From a checkpoint of a small mixture-of-experts model trained on Wikipedia: width 256, 128 squared ReLU neurons an expert.
Below are experts of layer 6 (counted from 0) of a mixture-of-experts language model. Rows are named router (the router's row for the expert), up (a neuron's input weights, with its number) and show model dimensions 0-255. Each number is 128 + 32 x the weight over its row's rms, rounded and kept within 0 to 255. Numbers have three digits each.
Before each expert's rows: "mostly gets" lists some tokens that are sent to it at least half of the time. This comes from a sample of Wikipedia text that the model never trained on.

# expert 216
mostly gets: " His", " Its", " whose", " her", " his", " Their"
router:152085103180088163104096145096141086155131135147163096140094107097180172119092090118192106117093140166179135109156133151102105099106104173143144136152160157123131169138167096130093167165159136171118174133092164162152082166194160197142175101093129178099104106100117099157177104146185118145117123149142153142107095072119134074070080080122140164167145124189134121134100086128096138117115078176162082146102155167132123152084166162138146110102114186074189138135063110172157104082092177148110159144143166184078131119138111157099080122133127162100115173139133061144103176104135105125162088065108193201105134128126153086153123099085083088138132093074143154100141104149093096135175163088177157133107102089174177144113132098153109119151166187092101152149100126170095104164146128
up0:149177123175125116081133124078115156130174135182121105103126157127182105117130146074111086135070090146090125122126190132132121169105130089122126149115081106097098158120096114167120111084078206154127156155174186189082105087179216100104135080145145112091085072146128108082100124125151110099133145161211137089151138100081165158124124126128127209073169138113166139145133156141113146089106169078095083110094087075088090067148159160170145121126087121199156132124161121169136133106121157130119107107149143143169138158097138099072103077088155102117127100145118110127072154147102114120105169092166125129170093112146131152140066113087144101084156157167107108111173123132125217083155088134148109144161122123104113115112123136119036121156113072117144136102122100133104150202053132

# expert 201
mostly gets: " Ar", "Ar", " sur", "ir", " Os", " ac"
router:145090126163137107103100136118153075165128146145149114156126073146169117091084142133120122150070130133126147086145143146077103137148091192172171162136150163164177161179141089124099180158143122183083216179150131169172103140137153118117122117088194134110124096115112099154135138167166082100189114144111146122087083118083117080117141094157165148145112116183149089118144095150097167088133097146119079170070170160110107167062126176154139081134109136096133181138094125096151085072107131132138136167128129127057140103189119140133101115137147163081080161191162112156075153126123086087139102134091126182046187157143109090155111080084138086142145124071140167077079074151126110130153149092151140183104122073135157148061179098114103122167152162118126132177112107172136143171144144
up0:123142107077171117122147132149105075119108135153123163114083064134118124130139154139140109169095131158080165077187140140053122169128168152180093099177113155152180134136131105192074157165192129182133172188154072078135105124100113118151061100139096156115102123072070129103113100115139072137121114112058177127112159122093153130128168133120136102112113141183119123183104101088146157102118070127057083116064171171171018163103131161113211092117148136123128120192136123105121131155156157111115137154109136115077138135157129096123110143103186155046153082131189105133142102135101159101130079122111117170082124165148102157110162149135153178096118120134179128113121118133114166173136119089176178117085103141159122085148176109075134143106079152072141115152096126148152138100123139

# expert 197
mostly gets: "abad", "ville", "zhou", " Manila", " Heights", " Richmond"
router:170061121144146095082133134101160092151112098163165116122145062149212141086060102117151117165121144160178151081171111109120109096172090175150191151142128149109193115149161099137082129139151070128102155152075134146145092155157159149161197075053155148109109116062127095127190101141165084124114132153091211162125116111093137090122079123141113142160162120172122086105071095150117162069126114145129120196092152185124101177093159162144157131142120137110147157164086095123132114116118137123107151141151104142127145111148096141108100107167125136140086165155130097127090160112053109114125100101087161177112148120182145050191092086083152106171115131130143154067141098160104110134138163085126174151085131062161149153082133111108100111160148204136058118148135133138091125153135140
up1:174087138120159106162075091173111111156110088105126176116131093086150081093107153107148086131151146138119087077103154144168111104136131095170113155128123106060188128127197100087138155154114074110064109135068131114113093156124170139159151116065168159106036094117143109138165108168130121137174159132143193143162090115116097112126094160100145161124196107182161106179183153080128102087123165115190107102090112136147058194092160187118111139115091174111107162118129099070077200144165092099065097077161139117171168102115074165089060122122087183108139143136111115121086110140114141106108151112126095186140183162123113102120119100098155110188085146079173116108140077118133126107154093153145124147135113149125176134129123186129086148119159119115108145076114081110153134147131138

# expert 76
mostly gets: " Legislative", " Labor", " BJP", " Federal", " government", " Police"
router:180060150164125106118090160087134078171166095180177086163144075100149155101086113076150095136100158150182197080148113148099122109126121142146164131127133130121145140131173095153114148143174117157045121158100134150161110197128144183166127083108140165117108113089123084142196107158164113078103132168131160137101135089099150135125108085164136173150153102151128102065111098155127191098077083141175100165098177173101113160057116164151171104113100168109150159145127128173184108120096148170154150126170152156091130099122128119093098086114120171103097182140131101125121138129138136112137095119096155144103154142171174120191103132068108100146115153088137175113108139171098092140187164105149202166099093058158166154100142080175090133142148176110092175169109127150063099121155153
up0:135114164143130130161165121140168113083186135154155158156156116156153097126061192142138089145104131118167164077157165189120106123141151163135135060122145172105153141111091202130153133134153144132121117085093063117092121157131141169154136021105088142129141128094127098049148096140199117128148100138154114074200121147157140111113144141116133097112100054185100121143136115107140091144118162111141130107065093121122140100134142140146128113139161097183145148151180179104145135159125113091099122149090193141153102099132140127108102100169189221147111163121155129126094169150175120109104098162035132135127111057097095121162095119110158131128058131117122130126114091119122119062132076130111155115105115129124138121086086060100091124159125166129132153158106086070155190126237150

# expert 176
mostly gets: " Occupations", " unf", " Clade", "f", " Genres"
router:144079135140128126129123174105125087148130133139165097145127058158157147120101100155170102166097136146150174095111147145094092112183085174154189107151162133157150165142113126116090151140163095145078119138116120175172100137132177124153123098096143167052158114110106082156161093192165143093140165136139160107129071125110146069086123088190121151138152096131108084067095092172088132089072139168140141176094182145177099196103139163194128129136156143098185156150109095149151103110111136152106143153149128187135185114154098170077060075158147161140127129135181084122094145114114119121181070101080137163112160169147145112166099079120090096166150098105122207078152086211128148110137120104148145165099153093162150142082185102143122155170163154125088145181120089178128138164118137
up0:139139116086178103117107155157180119201149111143163107155161086170149243093100078165138131184138136085127169132103128127061127121121120116156144104145124079199100126159128140177082215131150142121147115119119103140116136123106157163071107101147115182148179106141128069123115116118130139132151125204135112125113118112125081098142157082167172107182070125152069125105066080106062166154119136142155141134117159150142116085145125098148094164164159128147113165148077120125152131058144117109156130079171140189137143150135088087093058119124070056127093117157134109139108179096119123124160152059157077135126116174101109146130147149155116161166088140131111162103116055124149109181150105080089109129130187131096150108126119110144148110103201117117101100163186109127062178166112107

# expert 83
mostly gets: "0", "animous", "1", "3", "2", "7"
router:176102115150115143087125176097143077172093145150180130153136091105152144097119082114139126205127175199149182096157156132123101107134071169140142113132128182142183130122114091086131186137176103145097161158124150116134065142165147127178152120066142153095080123109097086173157094160148147116151166149103140147120103083093141109089113093147142175148182091154143087106097092149119168113108085140106098170129177156124100127112125137152130127117125142069158187177113114150166134113078141171093197173139128152076126071187119151134112123154099139075128170177165086143123122096107163079178077076118125154106169159150169075167059099100065073144162095114117138119090101180103137108171155064147136167117141098207146128108152110160101136146147133125136160156104096160065115150110195
up0:143152089068223138122115147101088172114094115060141130102133161066122142108091176102099149180140168161178158068141120101174156068122136214097135170183143130167128175131117086130142211121143104163109151150164180120119167118116079142201122078145136128109167118121152134143150107086149109152069099140056127072146105175124108165113153102174112121104139149150127068132132142136151110117136151093180168145125096144121165116165133118130138100093100133031191154073111138161167162107123099121118108138157146124116079042157137118140158075133109150151121137090126088093121122142135134159109089122105115148058149185160117126099145159165154018130059100160104134118115164146145101117108131137142118153173117102159159098087135147192112103088132118139082124117134153155158103142090152

# expert 29
mostly gets: "|---|---|---|---", "----", "|---|---|---|---|---|---|---|---|---|", " MF", " GD", " FW"
router:146096169180099133105102138067181062161129144171156118185130104132153158125118106137151106211137182147143161111149150136092098097124069134154155150149120156136159181138164090119115146158191102158093172150112149152134068175154135172132155085094132160115083115107103078165144107166137129079140199156089176148106114121114140074099104094165164170143175118172154112110117101131115132077129114131163098166106149161170108175100138155146146083095127159082172165171097112143180117123112138154138186142174161142067144120149100134127122112155126143089097157150160081112107171098105112069158104121106134212112206146185145100155073097105072114148135080096130155105141114178086127146170144090149167176111160064143148140097171111176082168162145176116111190155066141147096143164136133
up0:121134134123114154130115104153144159168108156110138100201115080135165091157108171156148112054141122117170087137106177120119084120222123159167098131142097107128201163136150096139101134129157137141121186093125099100120086159163115136121121145062176098164097123037129141107125143118177087129152168139117105160143157130161107160120135113157162125140157130126155126205146083129120167135130150105177106188131108160112113166162092141133162127083142173192091154103116147189128175091143127132169126083098163118089127122128152118145136076127080193123078099084138136186157112157127160189146152135171084120099090101156119143119063159138098104132077147069125122062200011163153174135187104079078133117149110112109095131155112156126078120151124145178104142160095167154137105172147172

# expert 34
mostly gets: " Germany", " Brazil", " Russia", " Poland", " Sweden", " China"
router:141081122159098117107113106079160067137122125188157083177174092128139132084064125101152110150136145142195186075157138127087109127158125175149181101121148163135140161160174104136073181160160121129083165107079127154132097150122161155160136106110166149089113097078146091163142081151195101091132146151144139168119116094124119115109089091139107133117175094165121106103089079146110151078118132133155106157106178164135135158066133144151155098095130172073152164173086106178163082140121138171164167160146142171066099064169121124103123070170134149083072160167140094119115159083128115089166091096100138180122166122164129087180093094086120085136130118113150155086101122161067134141165164091149184147088130084156150114100168098156109143131120213127090203136111108143071130132159169
up0:209105117078150132096073179116090133128089110140152123109132118126127133121126167104169137139119142152114156102106159091164133190150101169103111121129114134107116202111135109143121216159131103097130139143203153189122145124100181187121220068112179120112136131168088146168126098132103121097098119167168147085176175150150127139113099035156139140129090134149171179178161088116162083118113114127153126121149123118164075135152093089096159144115150142081124132120048108136174126136155158197108121131143139159108072113137118152080134088112120103164143117091078056086126119154121085177130134135120134192123157080162132172157130171119173092120133178151163109145114157136174145106145190130121138176145161078192106135165186111167183108126173143108198136143142072088155115168111159

# expert 33
mostly gets: " FW", " MF", " Title", " Opponent", " DF", " GF"
router:165087140148071152118107132102169089128104146152179112175153079116175151055080114091165091167112197132142158122156156131107102095151104147180160133186123138147160170111174079110094157153156102160064169193119150135149065159171134181122140119105100149084094115100093060135121106195169094114131141147111153134109133131130133112062068114127132153174123096155154113083118094137125150107125120130133078186122153140159115175099133156099150076107119166086130188172102089127167079124057118126132156162153160132074135103133115164128117112127156144060105143116144047113115141108084132035195099122127159183126159154174156112167115113085100107166097093106137166050143122180091117138169142080138141167107138115137155181109135112173079158123164147140097170156098102130103115143138169
up0:049125102102064143172139141088137114088154181087194148135163126142173131063051130133189102164135077113150156085127149092150117107150159143227118139106119130149119139134136046138108203192104130077134115129090070102132118149145153132112131155136160150095097172132194072119113138148112135163105158161146180120055135152139073102115107130134107143225120147103153118121089121067093111129125121141091106145149184112112154130134056140090172135152108120095125132072130075157153098108148111071181135113106113165168130156134093166153046157158061149141091130154111131120135121069147115091151175110160157145132150069152137128127109135059117142151115144123129050109157141105119131113177113141165118124149143105087137121047122099084134097078099147088120109154110148099118154108112124

# expert 50
mostly gets: " ob", "kov", " Prim", " aver", "ž", " sum"
router:155073092143120172106138166098135083144110130165192059211119092126151137091086085120141133119126140145151145081159160154086139094132073199134181133115129153163166181157130064149082157132168147174082174141129130198174099121133126150164160087085144122103126107108105089174140073166143149118179164159126187125083106110128153105094109065137131157135157121152164071128126122197076166088132134144171090115101149152137082153122124137157143093138104123088176210129103141131146102114068151167129125116172158171092152113165104134083105096141131140103127146111174102133140126150131112137151081085088113191123137123170163078143091102086096091149147109097118182102077114153134142080133170070158142187105114124161164153117163108172123110175154126133099184207119145146124115194111186
up0:140118156128134209080114187080124122132153206131119158090077154119155122137095125120045146122079135153110072165121172138177113112172154100140137238132184169129159187161173146130096126144112141129117109110153152186190110156105149134141148096149103142172149087167118135126100137129152210110110128095174122129143169102135139125073165122144102140115136159140107106107128106154148161137171188159161064104136192162143071140134113168191158131169097117153172108100111089136132137172076130092064099103130112152158166126124192110122113095126133105122155100098204140092167148159142075135142143084136122118149089091141192158088156132136090111135149133120124132113138193158120152150160145177198132142115158138091196116164189133120133143174181134077148077103126117167124145169070156

# expert 194
mostly gets: " scored", "%)", " ended", " finished", " injured", " killed"
router:177109114163114114096131149082159075232125146164162117166158123105158149106100079077171104191163162138163175090189117145125126110116094147163137124167128137156175109108149115113088153167175116159101141177095121143117105115164139134126147100095129150100076112111107097171136091137159143152136160178121155153097125104061123071043151085146155176149148110138140142085104105147113152100112085148133120167078173131165095152108125147169135127096112177093155143157090126156175118144131119184109168157183081137093146088147125151132099103144132135124113151179138098096119167121099117069150082078080110196100172118168159071163089078081052077181120099112140171095136133176136145133153167092125152161107122059160148151118169105171106163168172132124076140119116062137080110152099185
up0:152183109106103150148138146098094090131074119111182135118103113083136094123140084066143093120136168150142207108161136129147110167154154131145134115100106085134163101142178101167107159129172172131107143207189136153136095145169209167174138135096158142149138122136119120121084167124175111133087122081151125100108128073153202165071093151085119117084073089116131123100134138199149113138099130095162124162123127132161098118160144111110160190053149194115102098161145143182074142108166096126098163114155118105116109083171106159149128114126111136093132106243096058118141148175085179084116085154135145171117156130189122131156112132144069135133176084139125103112138163106127135149142182128088155131139126108113160140111093101157037112149152130126151102164145078086108183144056133

# expert 100
mostly gets: ")\"", " )", " ,", "}$", "%)", "))"
router:128139120127107157101150120090173092155099160142180079130145108126163150063093091080170113197136157145166175107152139118125120091137105157167163127162108189145152185151157097119089178153197122126070164160140150148119065135142134171172138093125140174093082120097137078167146083140156142130139145170099176138105102108092100123113122082123129128141167079160120089092088120146116152078102100134135106181077156155116110128077157134139160118105105146091154157185101085150184115116094134168117174151180141166075140092151093135138107085159146167088102150160172076102090182083095081056155101099140132169126157159140136106165068087106102078158127058084158188106137108143109094119180148099154146153089117105168146140081155122168086181165115149126074182145105140164063125148101148
up0:172121160164102096058167137079112123127108117157107104134115164103127133126123098166201118144126103131103105136148099230159123161122102085169097162104161133113169157147218160125128083144134118105130134119108184181127167217140142094121103151125121105097108130106177133081156140137140112093125137102099110145151059122154245060164147134092156163081128115134094130114137087189157112099086092137082125101142142129124101084134145131081139100106103100129137139178126106154144113118128115119161185047091116138162130131206156097158161119167096170155081094174148118128148189111070158146114097053099101159072128093129101090159133115129129154084124090083148095139117126102104124141159059137163114101165097179116171116122092156130070153145134169097088169142141145159137128146071079